Weights of a small mixture-of-experts language model, trained from scratch on English Wikipedia: 13 layers.
Below are experts of layer 3 (counted from 0) of a mixture-of-experts language model. Rows are named router (the router's row for the expert), down (a neuron's output weights, with its number) and show model dimensions 128-255. Each number is 500 + 50 x the weight over its row's rms, rounded and kept within 0 to 999. Numbers have three digits each.
After each expert's rows: "comes before" lists some tokens at least twice as common just after its tokens as in all text. This comes from a sample of Wikipedia text that the model never trained on. Tokens count by the router's weight.

# expert 2
router:487543540471437523590542475421518462444498509472516517473559516634524421539433582441443449528422632460523528423467556577542513567568577442503444482455494554494443470422489553541519455416474453563543497476533534534472509509521439508558517448492464475446562502550555447473530529374443514391458496499583493520520557527559476435453484570554578451449470501492515400438522495483507543512446
down0:488484562538520424524463465516567443519477444514463496477471442561666525541509540547444462565550496498600561447461486441577444536502518442539442556509614501487523517505341562495525494498486484523541500485418539429518468430539484443481574572501500558522458513549462471560551401422575545505508543465499505535472510598483586551350521454474533505436531468376585468523428532467444477475500
down1:494472561484472573471503398470488494529448502504479438486479450477478522515612432551502434410500574535510533426531506443512475542510386590457484505507655517522401516437588563585478533388511469470488535533572480487562505474434585485478521605461536498521497411512554495432444509495462519477514534514452458564493519479554574494433565480492525562562478472519532479547595521473437483510519
down2:448534424553490532428508505508392455533564468474561454527514463527481414424438518482425553449544460544471439519511567473546507559472499512499517581481578549497492453527438552470467478473477451497439526462415490579433413521546480556546498591464515550607478605513544559489515467486527630589528441503568464555519521431509422431588514496414474504501500485399475460480468528473537459485454
down3:446502487509523541582485559464440496584481565477474521490565524585510463511552476560544494485451499485480519495547438489541474515498460540534464465472486398485508508525566580453448533561492546543527506412546487541486519403493541472476512504428537562555512581579479461527472504497471539447452464452543519450577419537565452524429442580481453502460586464543554535428581573502543448464563
down4:428509502469492481511474465450558486465545527460432553493482542516520523501452549458436440535412436568565474504521416430421575508494463560516489589432398516478509589552469597461482577422520599454488521536479539580542500490502499471520481476527538443507470475408497520495525569414437473543520498493452457518456554472507491513551572473475448469483557527557497452482513480462450580540543
down5:516554454431477479546445517497582528555476524462535450503529571561582551511530506529439441510527462473483486457452558552539551498476508481486498452518581508530494455550485465495405424500463471372493524464489512473467438531433502473499455494495589505567593488531453467501575445576504484563483548443575429543510492447591433491451508431418490571535438466614461490553489453548475448449519
down6:514471555501450387523512460492509606468411500524445541467491546509441471443542600449524467481510537523446493579587498486491535433517538556477455480526558477465499462564433464546480417451530538494545488515546521554492522538630484557422591499485534559536551518545442397503513525429482534544569530473405523481417490498493578541513496509572508488562515441481588424512454444530464516507474
comes before: "\n", "  ", "|", " 0", " 1", "-"

# expert 6
router:410530494519514569485506520447462422540503495515520503480505505492535460644552577462465561584492510409477511443530494527543491445579585522504576509514586478507488493475535492588540504497444493492462476414495557528551438557430539501486433597482523610438494497520514464573457537432576531507620525486562535474444559526474542508490558507473568427454506553399509527427437544443514571577602
down0:516521469663511535459523549507517530608561440504486485489502532545514463584503542527421605516470531509477438542473381588482570533453465413515507530479487500486459436515434608496519500475509485495556462481536417573478562549484515466624527490607460377468472533574483503505493628565495493521516443462377432542478554484469472526622617462514422486482420499446497466548542493504444528503494
down1:531553436530463523521504508562605585471504461410447473406526381557564449510402459459515525491564540497556524484451467447520568451506536492486545477454587547516524507453453461585434544556451504472445492557504459494476592443463428528496472508547507461540461507573465544516563563399497522507521554488489583539503611505470464499526496580487504496499487485489391557472528469443536504582481
down2:513514485541453509488434553417560514454503487460461506480562544553604454510514497487446511512506450540485496467499449547462477478482463484438451536538384497521489465526573511468523467578547463519533496592473482475506516395518560547543516489529476453549620407468444522503442547471512543427505501466531459586475427562458421563514560514486508454571538538519389514568535450413426510471406
down3:534434457565536432527474508526443416553531502469506435565423426546506399497533618404500513509515540497491500522496528457427374472575551470552568474527540579457418475553598503459443459485508536450505546488479505447572460481470493519437536503478527529506431513426523458535558530579500541541562410408530565482451345536437466473484448544430534563441496490441532479630475518562514505516493
down4:552511472470499508427456507585531523415490536449544546529469487560514490494374486540483494502538460557610564516559490524542477611464452540453474533448483456501510477518465566434546497503551563339488525426417518534436576436522479475535470516567535450470533492463435452537520536461491498551502523544547428403381556619493532559598452532468494438545473514347472482469559536449472532464498
down5:533465509503559491527509507471503542532574555436423494509499477463511474483524467501490487438563581543440434525550471542461450589543519620545573512510416654474492509490534431431499527559532378431494397558569499550475595528457430472416417526412616530458561576535477441562554422456584558489530430503441487538512472450499482496508388410482442470549477442489504421477465466572574548591604
down6:508406495518530553559489548489549466507620441484569469565567501445433450529531461453631540476537583470459520497536529595563524546469529502480534545521420552466539510498491557514488495478565479566545524517400469561439491503418517459484454431502483554481466608568455525469593481418435566520526523561437488430452538487447481517590470462445511450534488574516549488456432571513482432544479
comes before: " the", " a", " to", " his", " an", " be"

# expert 4
router:491482478432451536455512543526478463430446535493602507454558519558515372580479587574472504557464494450530417509565553606503425535421531502510486442473459573466579516535446458549511539377514414515568472407528467498474489511468526511496443459483499499514537532519570456506503424454538535425481431498481614528546495508511479509497561590500585567580550499508479476444601567558463436465551
down0:521322457495480449481458534542489441527499496637471419561467574402463412520532436488514478523481505461514499495531434560520403482508558494506572395486437538513526452496487543588564485485531445475511526517543457454475541433422500502614498522470414463505432470620529548435489452542413512451478480525495398410489560477524529480451492436439550557526386538553513470518491491668441512490528
down1:567538436411565462512471615491536578531490513542501548463447504523481500355587473534377466453481483565417578416456390501465509528510640542526470549439533472412497535483434467503509481515502544458461486550551496478440500522468474589521426535544433626524437519461490461635543481587482459457419490443521478498515485502513428450473409540460469515491485560506542451505542495500549552543536
down2:502658430516400510425540494460509463474557435610471517529562598404559475504491549532463555559489465503476566513520450513460441477494524441517483460465449509464494577462539558495458502589481406562545586605515518556544488593565460444487484528483480456582518611489624451503484518503469468448487509481596517429554518466511433505478479458442519515552461463495503543507501493516435509540583
down3:415529439518507498502469475453410446495538485518437474598474511495459482535547445466470452566487487531571547524425476438472523507517485560632443477493529500495509505454442432432472444377449490503546585461504565538605468523405610528547456450526453502572543500495611443484473502451481554507486528471537488451505527527439510421490522401545572522513463468546403530459586423440478584539480
down4:476452607509500463515550492505562543540499527489521535412454497464480371474515496544531481427458551463445435454402475471359509399525447534487531465513515567491643414487534521501519457519459502519471487435597507373491476427536544456530580604505496489487420489537544540555462512528508468496528508495473519533401442466434508513454501370525519520459417583512417498522482564543547526460567
down5:503513466482597552472433598473543513503546472469533456378507421467577445516573556580408582421604488529462634495538462537512482452483513473438524467486557440524473537493454532491621530542448469442490525512536550474530491463512488473568526519454413521428463509553449462520527456449532478421460486471455567555504498480478457501521536475504476485467504567431430426500419462555570506471508
down6:499475415469508550457426543456539542505617560476431506526443575558538542448525552544407581484549481567524447562459479445373516583424588532496429515495463492466509466468427557462472450528498560498512486482381470513520535525557547456566558513407496484586536526500561377520491512486527535433473499471513521429532550509484431505498535534513477541535436488442504403495459454481501536484588
comes before: " the", " a", " his", "00", " \"", " The"

# expert 1
router:415506474471412480532586592472504402432482553426544575435586463486552480507473454480506568520474463452447416432527486519480485452582557492524583494570500480546527552493543431537510579462552563547462421557551555503582525460498457560518534477470499504518511397420453420443469500456485428453577436465534541512549561369434520498511503518520507487476545546438501409502556432501464391493559
down0:541540489566510427579444457481525461626548536523507479541561475505580532511437560490450446493407482486509517521458510427537464429505552466493517546532496541520495545437500467486522539558443505528473540551454458518439500464538572521597502475453515502453416438544405528486465501555428485561537514506567467473507505510431491534485456553438442474500549492485549483406469552506558490584469
down1:497599563559597519454453502495557499566454556457564530456491467502477501471388528492551578494462489541521484500524588449508502500431468458511559461490456540439549426524517588479483551577467513469527494472394505456443539498485468522440444437540541471423427542580526424495566445573534487498524559431520585497504553527445458512519545420391487521414588453602501515423400552476569523500486
down2:473483469553418530604491587579417552475559446461433532540499487449486509543498453508512547551555575456457618539407476484479476500520546520566476518563441504547553606487433448554437606608468565541535468480458454552510541469530397503529416534458472563457471506435541458473526443575400408443576549517571516505448491470496488469612477467406440514426461522543462570482520533519437575489409
down3:559609457560538559577460523561391542474538403539571518509483495592481472549493529479444560418555525454402496497515390448581376489492408512521465481554475535533525574529458541493589541483580510564452558402459466481543556562477509481568552515557476492491473438521506466499512527504610433547492496403469574462512529500552573485569508571510568522465608479439532496509459492495476448522525
down4:520445512569557545471532440488494475463446399468436528532446483350580538487477496482481503450457505496474485538484435560452502438509504458481484565488365478497593461576498525485496585533468585491446513504568457496529485484439465433525531496501465571554492530415500459479564537601357500539528505427508542536612508530504531564520484487419447521510459493486436480523336469434441472480584
down5:462603439542547482525516433502486459500516463465509544558427522448467459560442447568561498502430445479432489431497577489502574530415576480553421488448421477462505500526495455374612530426528489536559439559469496553474444444420528497537509587478468396546609474556488474396512396513508549577486527493492586483468523467539546414408586485413528466444450462497572537581586484531531457465472
down6:526484517531507548526497483461525525482513580473437485553545512548482507387427550457583551485505458581463487482536525450469501548427420555503597513479485490471481476461488517435461566448495528509507401516492624562426490519466534372510542521493490617414513528433508492425563502474541484453485482546527468519474577495436449529533550453480481562592430468469508415514404479474431519432454
comes before: "=", "\n\n", "\n", " The", " In", " He"

# expert 8
router:525656442555399481414574413448534482390496532485445502509531454538490525485629517511499507471457559546451449419440560500466507564537482435514611509421508461503451602491566574556474461562532507527461472519590530595509372432520517481530513480523591608545493516535532496510505438476545486383540443551510560449488495450603490513445559453428564568452606520478471423427507511422500505542552
down0:566439425527393522496520579513459513500522502490481551489473480413474473462544553379516465492538443388564487388519557522487603482512480465530393557576534537557608424444374475461600578546450504455433532468503540570526516560583559456547560411522424538447501458485549474521495472590486464431452463490466390427445478394466475479467472613507498555481486536473563391556546478552492501452521
down1:491558493538483556503487538503527467453413498421469425422513416552474568553505466551522538546444419445442383524523568517435519432397522519408558529428535453527476538545427483486441463566476556502447491612563489492579502513549524399490493538436598434454449540513381512541548506629647550474580522568499557501450488585462463507513475565533484396448486486520487454467486473591456491432558
down2:540412569484441485491575432557424473547494556589442459512577589486477442421512381450548524515502499441457493350531487463485538468561622495578514434508481502531429472508510504444478397479528550497470531413455524560525460471513408500545432549412524451511480457511579535513486418480485477466554504550538474458444451499635536508455477468417473444369535555513515511562564489517477473480513
down3:531418541482470531472463502648537516449465540524507544528501512443445572537494422514563550478518563581465446415527446413448526509623444472520532582536477429520494446464581547510513544471498467486496564528501478571540491524523461504599519503495530495385611556460493540511485447471540475470442453574608467520542426498483395528435552463426530449541518480565493530523469499540512494478448
down4:410431580537490546574492606475471431474443508476423519432434528450526457431478451491535500542574561513573388512538469526497552409502484501525442615597443541420532431497463494451434460506438500598546555544413443505518532545483571448417527591449490456423527469527536568410462574521475614440521498494445427509533499508477526464416478473480541488521601416558558497518507545585503499595526
down5:511474538491476481589580606454515464569418464525503478531491571458561477435549445571496489445477437477539457481618558452500513517463572523526460446361507533542561465405509476591409475515392480568503475473567468504543510394528410457502483516460502444483560540537451409528506505549555507516489488385418400556447519479463453523519576462545550572389474469571481520562506515472424460556555
down6:535473430487497587537460488549465504483530498581459422527587616496511577433511480483439463515574448597522513407432468477569542463564649469441538455566478479517528490532444540481495502443499452533505481439598478501474504521528475403448503482508424484489506468433519498512527475518437478543551481463431591512554539544494470379473498567499474398477443470516567527506591477588447509453465
comes before: ",", ":", " –", " 18", " 2021", " 2024"

# expert 3
router:494559487482523626505494462525545479429472508447593503596534544609569521510509489448528428540493496521557413551501588489546377543497569441528519440510441466577565575566500530527542434471539477495544490519534421603486508483430460571511485492475457592497519497426535414522454488542468508468475459498458600545506498495489498467457541456539533526554531491410510499466424513542458474542548
down0:513512636468477482427517500499440403500572473517543552427628500479589412508537582436454515509596489455631446523488563529445493488479374408497468460550482475440457503438427475398556591514412525547540511596471506549564438499468589507412531569445515493514591532414472553447560533446526468478497499494519531412474483465409448519523442628476573497514513541519492497542483423543606520531459
down1:524506496473496571632522487557548458430483550506610504467467473417434478494474487513443465427522590460484557465525391475500515502505530458420432465614519542520599525469574489521399614525530586500537488448490459538468563469505480486551458489485551506456461587413526478421470535485432405432430511516465508491448509579456479561539442511338585564484454481483433439511545529496492478477551
down2:517537494577501393517444485468465501525442484422538488494522461393575512501512458606458560502542524430508474468501540400558504502488455530469426501547537453517513558493520633568591539519448521455548553563423630529474560515425539523472403505512495603516522426493474447425490520482429494479512414428597532503521532445337524482476642547506506513542471505437385502499546544453518535535428
down3:519408569481546537487478488499537460468479505472479514361501459516569437443497489538401588480494507484460487501499440410545537584525508401462436566494550486438515594489475583414553421563427613432472527495551474480529563561515548515509581501551530512449469503575442459515543508554493430406484435527609490476531460549494505580467422488381572428504469541389567487524470458500512460438527
down4:484562522595476465555497434523553623535547551508522539468524566410446481428551488521554515458495520529442582493548588526508509482579386545470507463327443519548477469556567483471439457568454481526499536458517533543532437360565484447441507540457409623444497533581519508610518563405521520571465395475512549481516506514485517550522532481541520516367547464501512488382437424477477549388480
down5:534378521525480479530461466534602509547426472537608545595544494437453534441494510496491510522451546498501501480499479611473505434442584558454570443544482552511433537563488498471606536373477449504541487493494509412527487449498523549501416477487476448487486423563490438545418535487417533509512471626514436525555518446571560550566491562504556530543485549453504413468519460608519472593465
down6:450472446530525493428466497541523508526542485502496484442463420435465514576516523570451583548501457502495537428530499421448538409546466489474596505508532618553452397430442542479440499578522493544590484517504513435509540521504492487465500464525455386488453562509514439551466582493529433440474474555491532538550431449537543566443503514417531529458491498437501448654633507518476508472530
comes before: " |", "\n", "000", ")", " M", "1"